Experts of a small language model.
Size: 11 layers, vocabulary 2048.
Experts: 64 experts in each of 11 layers, 224 tanh GELU neurons an expert, 2 picks a token, a sigmoid router.
Below are experts of layer 5 (counted from 0) of a mixture-of-experts language model. Rows are named router (the router's row for the expert) and show model dimensions 128-255. Each number is 128 + 24 x the weight over its row's rms, rounded and kept within 0 to 255. Numbers have three digits each.
Before each expert's rows: a language model's description of what the expert responds to. This comes from a sample of Wikipedia text that the model never trained on.

# expert 52
Table pipes and punctuation. Pipe separators between table cells, mostly after numbers or row starts, plus dashes, colons, equals signs and semicolons.
router:079113117117136120123154086108145166138142143128113145137150118136139134126143126143137147119129115138135096095098124115111127117149131127138182124139124156180113077153119121084123119095119160138065130147138134130185088127098150119153138143134150160130086087140121111095125156102116076126140113110145105125117150119147134146100128139136078139166145096135070090075121176129125114152086

# expert 41
Prepositions after verbs. Prepositions like to, of, with, for, between, against following a verb or noun, e.g. returned to hit territory with, one of.
router:128124133113115118124196119148150136153111071120106151153124127099109143114130097108121140118111099144080161132160110112093155094137134127134163138147134168171136088162109076120138145127127131101113127112130130104182156170152132153122118130151104121135114159123128148096128165130109120151174136098143104115122115147162166169087137132135099151125156122116073116093151131083123137147111

# expert 61
Nationality and country words. Nationality adjectives and country names or their endings, such as American, German, Mexican, Croatian, United States, Africa.
router:103145156137124105114136154146106167117141121125169114167110110124141111114158137209169108114120149128118132120119100148096100121144109083122171082096097148151142107130098139126078100080117155099067109146157133118126165127131137136122127126146132137114121126119140102097085137139117090146129062117136114120128136139144142140140134149152179107168153147160099105124152134107121148123078

# expert 53
Clause-joining commas, conjunctions. Commas closing a name or clause, and linking words like and, which, when, but, while, e.g. Mehta, asked; Heras, who.
router:112125132130137122123154128105135210165153078102144171146127134124116100096146132130203157105132116126136142109178139133109136159141120100147131090131118133115133091124106126160147127137098159123128088142103135125150128147120142144121149115129069118105146079136131127097116143117129142134125134132141111116118128109150162142149145143147146158145168139117129128136123100104096140166126

# expert 43
Line breaks and air. Line breaks and spaces in tables and running text, plus military and aviation words such as air in aircraft, Air, Army.
router:113135133132130163117123107173113143121160125126155118136141120083181094109132127127138104087114145114123110092152110147139153158117130081135131098128103158146135103140087085129066161110113109160085137132144120101158150121137178139161143117153154141114081089158153141123097141099105111150135115098134087120096125137128116104132074176150112145123144087144125109124121114113099098098108

# expert 46
Word-separating spaces. Bare space tokens before the next word in prose, plus the word pieces inter, no, con.
router:126080124116148159133163111162108122134115154077119142106116119086112127135118153153129151117127120123163146086164126134132119125119150145130146108107120147124110122137135092102111129143114155115120145119107146115133104130114166125139140135169108116135114140158142129095102109148135113156149135103179100118116100118121161152123106127150078126142121138144107098109138100117086171111096

# expert 31
Awards and competitions. Words in names of sports competitions, awards and honours, often in tables, such as Championship, League, Cup, Award, and plural s.
router:086127150188134079118137121154096134105180132154121127175135103127133141086151124146157157115129132124143179081132125187118096095161118098158164106095085145114142151095141118090109129110116134135130113165146127152125131123159133144158148156151125145110125107183119135119119145087139121146151151106125093152124129145143168108115151122097107149124153101130101116146093131146123114143093

# expert 50
Hyphens and con/pro. Hyphens joining compound words (street-sweeping), en dashes in ranges, opening parentheses, and word-start pieces con, pro, be, pa.
router:108074121148134133096181104155104154101166150127089181100113114110130149088141088099135155135151093107151128102100128122108189115153088134157148157130108116118174104135143146102133143081124145126155144172118153102126130131148158139148150101142125178139123142156114152080113157101087112121122097100123101093107090158135169119172056131161116123142123109123097149130100097137124122153145

# expert 0
Mid-word c/s pieces. Single letters like c, s and pieces like ac, ec, ș inside foreign names, mostly Slavic and Romanian, such as Grbac, Vojislav, Yugoslavia.
router:125110157159153083110146132137099137166124147083139096105146123132131102136148116085167110111120141121158143121096096113113149131146126077184143073135124164119147119112083156105084142122113173124121112123145149131132139154182181143124153136116120117065115117127132168125098145115106089133127113125136113148113129162139127112154134196164143197133111134132095116113118132096133125142108

# expert 59
Opening quotes, name starts. Opening double quotes before quoted speech or titles, and capitalized name-start syllables like Ma, Mar, Mi, Na, e.g. Nazi, Arango.
router:105100134147106126120169104148138130137140106126137148110138085106115092100110126148126118127103146097141142121106138149082136100124096112140152140109111121144103113150110140077089145138102130125105118143139130164140112120141160133134145136113103126131089132133137154103130141098102120144136062129160064164116111139143130110154141105164126172152120125124122129120096126090107138125106

# expert 51
South Asian names. Pieces of Indian and other South Asian or Slavic names and places, such as Maha(sh)tra, Himach(al), Sudhi(r), Nandin(i), with diacritics.
router:128114130152179125108154072164149141134112131087129116113123089128174108114148114139147156118104123117162155109167113125075184137137107104178148140067116166131097105114129115104063130117106192083118113155114148110133116137122121159164123133118137146107099129183120135114116137121125117123160139093177150123106117136118128144098129132123133147165134131175131125109101159104148143168114

# expert 8
List item markers. Line-initial hyphen bullets and colons after infobox field names or years, plus degree/minute symbols in coordinates, as in "- Genus:".
router:123101169151141079136161178145150132101153159138154123117150106082158117127144131092109098079131154104120158132127111149106174158195101103148127133129102166137148084128133159071096107094119126135109136165109144117175086125140103163135148133142162085130127134118146145123128159162097088164120093120095134133133118137120144169076141127134112150138135105151119102096100129104100105145089

# expert 22
Mid-word pieces in names. Inner pieces of rare proper names and taxon names, in species boxes and place titles, such as y, ar, R.
router:125095142123118150093181101135119175148116116105167124162145121120162131116158109106139152132112171119163121136113127103110150098125086102185137102096111124164113092158137125091116071124133141121088107123119131115170099151106160159127137150117124122136078114151121150130113138136116059124139117128140114152111106156154144170116136141149125149208178074168079115117118130115127110137119

# expert 15
Adverb endings, function words. Adverb endings -ly/-ally and plural -s, plus common words like it, would, not, also, years in narrative prose.
router:075141171170109136115126093113129134148128102128119150154161108140118132120131129110109155124109099097144110144144141123130118130148160136166133116086111158146159094127118139139145146133138138105144083124168098122131122165152135184110185134154090095067135102121142133123117136142126115127150134106131102136153101132133180157121136123138095128128162122128086115070156176096073159157122

# expert 6
Digits and percentages. Digit pieces, percent signs and pipes in census figures and election tables, such as $46,250, 55.7%, population 580.
router:123135144150105145095113136146104156144146101130129115132148114115164139082129129113142147058137146127137105151156117135100162149105110128142155138103096136126109072124124105108126119129080107126083094143149149101158136149108135116169133124124147111140132103149148167113114149136125135182142110098152101151112121145103152118140162177146121145170142076168139108111131152142138101169118

# expert 4
Copular and auxiliary verbs. Forms of be and have after a subject noun or pronoun in prose, such as was, is, were, been, has.
router:131115146150109123109153162134120147114134078159131107153132094141136111123128115166177130088149140099122137079146154107119144131156133118142147106118112137151128091094155101093092145100103139122128086130128101103132150152075137152102153082144131164085092117152131146101081121085143132161159097125115153142065097173145140167111067160140133155144115131125110137077101140106157154176088

# expert 44
Infobox field labels. Word pieces completing infobox field names before a colon, like Architectural, Former, Effective, Publisher, Born, Location, Total.
router:114095127131131100104145145159102178148143128133136119144136120106152136122117155129146173121118105123165106130148148141115098130140118124142120161130127166163166137138090113104131154137083158098095040099121139145136119114116135148113135156146111136102111138178165152099101132106137123120142118106096142126085097162131130107147128133155113112153168131135121101136067159109091122133119

# expert 14
Table cell separators. Pipe characters separating cells in Wikipedia tables of sports results, elections and squads, plus semicolons and table header rules.
router:118156138133117123099131147139138136152158137125116123157160113131148135130136123123109139107099161139144181106116123132144110156130122144143190149102126143134135110105117144120097140093103150137124139174166112115122137141137130129139133091131091124054110119140140129132080166095087141163192124109136142144130101149142155207111140109126115138149140147139144076114120171094122125127127

# expert 29
Parentheses and Ro/Ho/Car. An opening parenthesis after a name in sports tables or biographies, e.g. Eddie Jones (30), plus word-start pieces like Har, Ro, Car, co.
router:148090135151119113113112140138121152125169129119183128128126113066109090116129129122128150133116119114126158089139110103111098142169118128119143121135109115118169102150143154144136126083130141126090105144153135079145092120118144191143150103158165133150109138141135144111118117090114124162147103100126122139118117170166158184148129135142152146138115112171103109108103122111128112137141

# expert 39
Ordinals and size adjectives. Ordinals and size or rank words in sports and dates, such as first, second, third, seven(th), final, large, one-year.
router:050150157138131144079100097158129134132107131111134150133125093128163157116129120114123116130145096116154181102135145127100115129191144081118141111150090152136162098093085136127101093104085125131115104151115110144161134165140133137153151121127159184108124124161166136128094135085113104147143117093124068137119121162143127127123120144125146147141162071149152148125110179102130146172113

# expert 16
Table cell entries. Tokens opening cells in wiki tables and lists of codes or numbers, such as I, 1, +, MPC, pipes.
router:135112179133125143104150156143138138144155131121182155150157112108170141097124115143162114099122148107110155099138096152139131126143130090165139098110120142183125106123126118091125089107098124107116121160131136087165127138110132153130153128139118148125093132173146159119104131117119117130136100126111116173107085143166162148167142148152111146139147074147131130110102139104125102123141

# expert 5
De and accented pieces. The preposition de/De in Romance names and titles, plus accented vowel pieces and odd mid-word fragments, e.g. Open de Rennes, é, á, ub.
router:103110149105103093139152079142098151132164132104134128154108112140146140108130155092159169105163176113140137135153121130164164157153117097108117130109110148161150139129129092124111121106113132079102091173145162138158117114154124115158127093135120136144111113154128139128116142135099122135163078126109137128139161151148159138135145152138076172161156163149105083134098160107104138142123

# expert 30
Capitalized name starts. First pieces of capitalized names and titles, such as Al, The, New, For, An, as in Ford GT, RealTone, Dalhousie.
router:134084150146118148097135089119155125108142096073141139126130099119133119105182113148132160110142126127138149134106126179124133142104103128143137113103123142189150114094134132125125128114102134110073133163153117136151100119152165133114131134126084150118087155157158159108116112103133090139141115131115106108111137137159118121110145148123146123158146067116143085129121127107089131128093

# expert 47
Scientific word fragments. Mid-word pieces in biology, chemistry and medical terms, plus Greek and other non-Latin bytes, e.g. a-ut-oimmune, epil-ep-tic, sperma-t-ophore.
router:124088135140109152098113149143130156121139101118176135100140105155147116123140093099153127109113107140166138101127129148135147145133097120167133108125105148182138134128100139125073140085114115110131103154151153100164119104105120146131111127139147183094085151145119187101135140111137096123161120124131104130150116162136135186067108168180148177164127126179106109108139137098108146107136

# expert 55
Possessives and place names. Possessive apostrophes after names, such as Barnwell's, and place words such as Street, River, Mount, Park, north, south.
router:103112132167116120114136090146113146134139146144152126110122083118122146078137147133184135144133175122127130107127177126110110134144107132194191102111106140184126112126117163085145131099120135132105125150146134089130141146123162142174148095161085133122105138161124123119103145110111126147129105086136116109096112160157114132080160172131107152162129097163130110115086110112118143099116

# expert 17
Table separators and dashes. Spaced en dashes, pipes and plus/minus signs in lists and tables, plus capital T/W word starts, e.g. Gradwohl – guitars.
router:126097157131131126100124122121136152134134148122143092135160095087157122108125133142174128133114109101165184113167119131115139152157113132128144113129113118174168065146127134093116134076106098134115126125154147125135107078156153159164155088153136128116116077129156136104123151107116095138130144096140116106118121141149149186110166158136137158136139075132128100094104120132110104157100

# expert 34
Past participles and suffixes. Verb endings ed, ing, ated and whole past participles after was or he, such as made, used, released.
router:103128138122131087109153127109090186134119122101142141146145131123163136162120125132134145145157130087127144119131157106114131093152124106146127163129128139124136112187113085108136140140126157163098099133149121117143132172118137129143145122144109145140145059153158098142130151113123106175146138104133094102105100138174146096159148143143140133119104100141082111104110147146113150173105

# expert 13
Inner word fragments. Short letter pieces inside words, usually after the first consonant, such as ar in charges and Early, li in Bolivia, and dis.
router:116127146126125102152132138149152143136138135101153105117093123122102125128164122171146166101159170083106125123118125137103168130096111132126131099055127132112132122135124148129102150146075107098122122146115128114130134173147140117114134119126106103112100104137148166128129130110108121168160104139144135138064158164170127151066160153137144132131131113188133082108090138084123119124126